config.toml
n_layer = 9
d_model = 192
n_experts = 128
experts_per_token = 6
d_expert = 112
d_shared_expert = 0
activation = "squared_relu"
moe_layers = [1, 2, 3, 4, 5, 6, 7, 8]
router_score = "softmax"
normalize_top_k = false
routed_scale = 1.0
balance_loss = 0.00319
balance_bias = false
init_std_router = 0.0184
lr_router = 0.00103
vocab_size = 4096
norm = "rmsnorm"
norm_eps = 1e-05
tie_embeddings = "early"
optimizer = "soap_variant"
lr = 0.0044
beta1 = 0.95
beta2 = 0.95
grad_clip = 0.5
batch_tokens = [32768, 65536, 98304]
seq_len = 2048
train_tokens = 484200000
steps = 7547
dataset = "wikipedia_en"
Below are experts of layer 2 (counted from 0) of a mixture-of-experts language model. Rows are named router (the router's row for the expert), up (a neuron's input weights, with its number), down (a neuron's output weights, with its number) and show model dimensions 0-191. Each number is 50 + 10 x the weight over its row's rms, rounded and kept within 0 to 99.
After each expert's rows: a language model's description of what the expert responds to; "mostly gets" lists some tokens that are sent to it at least half of the time. This comes from a sample of Wikipedia text that the model never trained on.

# expert 35
router:58 50 50 34 45 34 75 58 66 59 56 41 38 53 36 55 50 62 38 38 40 45 39 57 47 38 48 56 37 41 53 62 45 64 48 41 58 31 49 45 31 48 60 45 40 42 59 52 41 34 61 48 50 54 33 44 49 53 50 50 55 57 50 37 29 49 32 45 50 58 47 41 53 57 65 46 54 30 53 64 40 64 39 58 31 35 63 42 39 60 62 54 55 57 45 55 49 40 53 52 69 40 44 46 60 56 54 48 59 51 38 74 43 62 54 32 35 43 33 53 41 47 41 62 36 46 53 37 55 39 34 42 49 59 40 52 39 46 54 40 61 65 46 63 45 45 53 58 39 57 39 65 49 53 34 54 46 64 50 56 65 47 52 49 40 57 59 44 46 60 58 68 54 36 56 49 52 52 56 42 46 53 36 61 52 63 51 30 60 61 48 82
up0:73 58 51 42 71 44 61 45 70 46 54 40 47 48 60 39 58 62 48 36 45 45 53 48 53 31 67 39 47 49 56 45 51 42 40 53 45 45 35 46 48 48 51 51 40 38 81 52 48 39 45 61 57 53 48 55 41 28 67 50 38 53 49 61 34 57 38 49 53 41 52 59 55 56 29 46 44 41 40 70 56 59 47 29 47 76 54 51 40 50 58 48 50 63 45 45 43 54 45 56 52 63 58 49 48 33 47 24 46 51 51 42 34 60 45 42 53 45 41 60 45 56 48 69 43 37 48 49 47 63 39 46 66 35 63 68 54 46 45 54 55 40 39 56 52 35 50 66 53 41 41 45 63 73 34 65 67 54 37 32 66 61 51 41 38 48 46 49 51 52 51 51 54 49 44 40 58 55 55 58 55 58 55 72 44 44 65 40 60 49 51 60
down0:45 48 52 63 52 43 49 55 41 45 50 42 59 47 52 49 46 60 40 53 45 53 39 61 62 55 48 48 69 48 61 47 45 45 52 36 45 47 56 59 58 45 48 53 43 32 50 63 67 45 45 43 77 38 35 59 62 37 58 46 37 58 32 45 54 51 37 43 42 56 57 50 43 45 53 58 46 65 52 57 42 73 63 61 38 64 46 49 59 42 50 60 59 46 44 36 64 49 46 39 59 65 51 33 34 44 69 56 55 58 40 52 33 61 62 34 39 36 55 71 43 55 43 41 51 36 43 50 46 43 55 33 61 55 55 39 38 53 53 68 43 33 32 48 38 33 49 59 47 37 59 44 67 55 55 54 36 70 69 45 50 60 46 56 41 53 53 66 48 63 23 44 50 64 63 34 57 45 53 50 49 49 40 26 36 60 51 64 48 58 53 48
Table delimiters and codes. Pipes, colons, commas and spaces in sports tables and career lists, position and country codes like DF, MF, ITA, plus initial Ç.
mostly gets: " DF", " MF", " ITA", "IN", " requ", " IN"

# expert 46
router:37 68 41 51 49 34 51 56 38 49 31 53 56 65 52 54 64 50 42 43 51 37 41 41 50 56 59 49 60 45 52 55 50 30 52 53 50 72 38 64 53 59 39 67 39 56 55 57 45 50 56 46 62 45 68 49 68 46 43 63 62 63 53 59 50 53 37 65 54 51 52 43 47 44 53 54 64 59 23 52 54 47 35 25 37 41 51 70 45 43 39 43 34 36 60 60 50 50 41 46 46 70 61 45 49 44 42 61 41 31 42 40 55 47 54 56 51 57 62 47 39 59 63 28 70 53 45 46 56 43 59 60 66 64 50 47 56 58 47 58 34 53 51 50 45 53 51 44 57 42 35 43 58 31 57 49 48 56 47 49 55 61 41 50 67 52 47 32 51 58 51 42 47 49 58 40 36 45 61 62 63 49 41 32 67 63 53 49 28 64 38 29
up0:58 36 46 60 36 48 57 42 50 54 41 47 49 64 50 40 58 40 53 59 54 55 43 49 50 47 58 62 34 57 49 40 55 60 59 65 35 46 53 40 55 42 67 43 46 51 47 48 45 52 57 44 34 55 59 52 45 50 81 37 54 40 38 27 56 58 60 48 66 77 40 51 54 51 54 68 68 34 51 46 51 38 54 53 63 54 61 52 46 34 51 44 60 60 45 45 42 39 35 32 53 52 62 46 52 52 44 64 51 61 46 42 50 39 59 49 34 43 65 56 61 58 30 51 40 51 28 41 53 45 44 41 72 50 51 58 42 67 58 29 65 50 53 48 49 53 51 58 62 66 49 59 48 48 55 43 53 46 64 35 37 33 42 54 52 42 46 43 57 74 22 50 61 37 41 49 48 46 32 49 67 50 54 41 64 57 44 66 57 52 47 56
down0:40 38 46 46 37 48 56 61 57 40 46 58 51 45 46 52 33 50 56 37 70 48 54 47 68 58 45 61 47 55 49 47 45 53 37 47 52 41 29 48 53 63 47 46 53 58 73 42 63 46 36 62 40 49 34 47 56 53 55 62 39 36 64 62 37 49 30 64 63 52 56 41 67 34 41 57 43 51 50 52 41 65 64 61 40 50 43 49 47 56 55 40 52 44 57 61 65 43 56 63 52 64 57 60 42 53 43 53 45 56 52 42 36 43 56 74 61 49 58 70 54 38 45 43 78 53 46 62 38 53 49 57 45 70 49 40 49 50 59 53 42 62 53 53 26 47 58 58 56 57 60 59 55 41 70 35 42 48 53 38 36 36 46 40 31 49 55 51 47 48 68 76 52 61 57 57 45 50 46 52 50 56 63 31 60 45 45 37 32 46 41 33
Pieces after s/w/sh. Word pieces following s, w, st or sh, as in w-ant, wealth-y, sain-th-ood, weat-her, to-day, mess-eng-ers.
mostly gets: "inner", " top", " woman", "now", "150", " six"

# expert 7
router:51 38 45 39 32 36 59 58 51 55 54 57 51 56 36 60 37 59 54 40 51 51 54 60 37 49 62 50 40 47 67 55 50 46 51 41 62 69 63 63 53 48 60 50 52 45 57 46 57 50 71 52 55 65 52 68 50 52 50 29 44 72 58 48 52 43 33 53 40 69 24 61 61 37 50 68 41 60 48 44 47 51 53 68 52 55 60 46 43 64 65 59 56 38 48 49 62 45 52 52 70 29 48 38 38 50 65 48 56 31 32 50 57 63 50 37 66 76 33 37 48 54 68 50 51 42 60 39 42 54 50 57 38 60 45 60 55 39 56 55 57 36 43 46 57 57 55 45 65 60 56 69 60 42 56 69 61 59 54 49 76 47 47 58 53 50 52 60 66 64 59 55 45 49 44 41 42 58 44 61 47 42 50 41 47 54 53 44 54 58 38 49
up0:51 34 50 61 52 36 39 58 55 82 56 57 67 63 46 49 54 42 45 46 64 43 37 52 45 38 38 52 25 30 65 35 38 54 54 50 51 52 46 65 55 56 41 42 48 40 58 51 55 53 53 62 40 48 48 39 33 64 49 46 52 78 31 41 47 66 49 48 33 45 52 46 66 47 40 59 41 60 38 37 44 46 41 57 47 47 56 61 50 44 57 62 37 52 52 56 44 60 50 39 46 46 42 46 43 55 44 54 49 63 60 50 59 30 63 48 53 57 50 45 72 52 77 26 46 47 50 46 48 55 41 72 41 46 75 67 59 67 54 48 60 39 38 53 40 27 60 51 51 53 34 58 40 58 64 67 55 58 53 44 52 61 49 42 44 50 43 42 47 56 48 55 57 53 52 42 47 57 41 43 41 54 54 49 51 44 57 74 53 53 42 38
down0:38 45 63 49 52 59 64 48 41 47 68 50 51 44 30 50 48 45 58 53 68 66 53 45 50 40 55 52 55 49 49 50 45 54 55 48 61 58 37 56 53 52 42 39 45 47 42 58 34 51 39 60 55 51 57 59 73 67 49 42 52 51 42 61 32 43 40 43 61 56 41 45 40 36 44 64 47 34 41 36 46 30 62 49 55 49 63 59 46 58 43 37 67 54 59 47 56 35 60 45 37 42 44 50 44 44 32 35 53 27 40 46 58 67 64 47 63 56 37 48 40 50 39 60 49 50 52 51 51 33 38 55 47 59 35 52 49 47 69 54 54 50 54 30 60 57 39 41 72 56 40 58 47 36 51 56 74 50 29 67 60 53 60 34 61 59 63 55 52 48 58 50 58 35 15 47 55 50 63 52 50 56 43 47 48 43 55 76 49 38 47 55
Conjunctions and list separators. Connectives after a comma or table bar, such as and, which, but, including, plus the bars and semicolons splitting list or table fields.
mostly gets: " —;", " Nominated", " including", " although", " but", " –;"

# expert 13
router:58 38 61 47 29 49 65 56 55 55 48 50 60 30 43 49 45 56 41 49 57 40 47 43 51 54 33 35 48 38 55 42 52 63 48 35 44 37 70 48 52 36 47 46 41 54 66 52 50 36 60 47 47 38 55 46 33 67 48 73 48 62 40 54 53 48 50 48 54 64 49 36 61 32 50 41 56 41 52 43 60 62 42 66 40 53 47 29 55 59 38 41 57 33 56 64 60 55 41 49 69 34 54 53 48 48 51 57 63 46 40 56 51 52 51 44 59 62 49 39 43 47 60 73 54 45 57 53 35 41 44 60 40 44 56 53 43 31 40 57 62 34 60 31 74 37 60 31 51 48 61 58 40 53 39 40 40 56 41 66 69 63 53 56 58 62 44 44 55 56 68 56 48 54 68 38 45 57 46 52 60 48 49 54 43 40 55 27 70 60 50 58
up0:39 51 40 52 49 33 37 60 68 66 56 69 52 43 60 48 46 54 46 60 43 55 47 62 40 51 46 57 44 40 63 32 47 65 41 47 36 45 41 40 64 56 44 45 52 70 75 47 51 58 47 67 36 49 61 46 40 36 34 53 32 45 44 63 60 51 55 66 65 64 63 52 43 44 53 52 60 81 50 43 52 48 49 71 50 62 47 55 44 50 21 52 39 46 62 60 59 38 53 48 33 55 46 58 47 57 55 56 42 61 62 49 56 60 52 41 61 49 46 44 59 55 53 57 53 64 34 58 39 35 47 37 40 40 43 55 60 48 57 51 60 49 64 53 51 58 51 72 65 61 35 55 60 54 50 52 59 61 60 53 44 47 43 47 46 29 47 57 53 54 57 52 52 54 56 70 62 50 67 49 58 40 52 48 50 39 64 60 43 72 73 53
down0:42 34 34 26 62 50 45 47 60 63 52 51 53 66 41 62 68 43 65 40 35 66 61 57 54 38 39 61 53 52 34 47 35 48 49 54 51 34 46 40 43 44 55 63 74 39 37 47 35 34 40 38 54 55 49 52 57 50 58 61 70 47 48 47 52 44 63 26 54 39 48 37 36 43 39 58 44 57 54 38 74 59 63 32 57 58 50 55 52 72 50 39 44 50 61 54 62 59 63 64 43 60 53 47 57 60 53 48 59 65 36 57 50 56 71 49 56 53 57 59 59 41 60 68 52 64 49 51 68 55 62 54 57 45 36 43 50 47 48 69 58 43 51 37 53 46 42 53 55 39 41 43 55 32 39 49 49 62 63 29 43 61 40 52 59 49 58 45 68 47 51 54 43 50 46 54 43 67 54 60 49 54 34 52 34 52 50 46 58 51 39 45
Table cells and parentheses. Spaces and bars between numeric cells in sports and statistics tables, opening parentheses or quotes, and mid-name pieces such as Fors-s-i or Tör-r-ö.
mostly gets: " political", " railway", " construction", "′", " relig", " Peter"

# expert 6
router:57 39 32 47 33 35 46 47 34 57 62 58 62 64 36 62 48 67 56 56 52 48 49 38 50 57 53 42 74 31 58 48 41 39 31 54 69 54 62 57 44 69 66 53 46 37 35 51 71 27 52 58 35 50 46 53 44 57 43 43 39 67 39 42 50 63 61 54 29 51 54 44 41 50 44 40 41 53 51 57 67 59 53 58 28 48 62 32 54 50 59 58 65 55 48 50 47 62 44 44 38 46 45 41 50 30 60 65 53 45 50 52 29 51 56 73 62 48 36 46 49 44 49 54 49 46 52 40 54 52 58 38 51 33 33 42 39 49 50 53 61 51 32 51 41 37 44 63 51 65 54 56 30 51 48 72 52 46 58 39 52 52 56 52 62 52 54 60 46 66 50 49 56 44 43 40 43 47 62 47 34 43 68 55 53 45 43 49 66 61 44 49
up0:68 49 51 54 49 36 56 50 50 56 52 68 40 57 53 52 61 56 54 44 36 51 41 53 42 30 58 41 45 38 45 64 54 48 66 45 36 67 62 37 50 59 31 59 41 41 46 50 33 49 54 61 59 28 39 63 49 40 41 60 51 44 50 58 73 56 52 25 33 65 50 63 54 69 49 51 37 63 53 54 59 52 44 47 44 56 37 53 43 39 53 63 71 54 37 49 63 37 45 35 56 67 52 51 48 57 37 65 38 66 51 54 61 45 61 48 51 53 47 60 50 41 42 50 54 38 44 85 59 63 58 55 55 44 57 61 47 47 37 65 48 64 44 49 57 47 32 34 61 45 34 45 49 36 29 49 44 48 60 39 64 58 52 41 61 41 45 43 56 46 45 52 55 54 54 46 66 55 54 27 44 57 63 64 39 52 47 54 48 63 54 41
down0:42 58 43 60 83 42 46 46 54 42 45 46 51 40 56 57 47 49 28 56 39 46 62 38 50 57 51 43 58 60 42 79 41 40 53 48 50 47 37 34 38 28 50 46 49 42 52 54 45 50 46 50 61 41 56 62 55 33 51 80 69 37 43 54 46 44 59 53 56 43 59 55 44 46 66 47 49 64 44 56 52 46 54 52 30 54 48 32 65 47 58 42 50 61 63 58 58 63 30 40 56 55 52 67 39 54 54 48 60 72 48 58 58 46 43 35 44 64 56 47 55 34 43 49 50 44 54 57 48 54 31 40 54 49 48 52 51 47 59 58 67 51 55 43 68 61 54 36 50 27 32 63 52 33 38 40 50 57 53 61 51 68 63 57 38 40 30 45 55 39 49 46 60 37 51 53 49 63 56 44 58 51 54 50 53 37 39 38 46 66 63 56
Show/work nouns, breaks. Nouns for creative works such as show, series, book, radio, work, plus sentence-final periods before paragraph breaks and table cells in music or film articles.
mostly gets: " show", " Mus", " Show", " Died", " '", " work"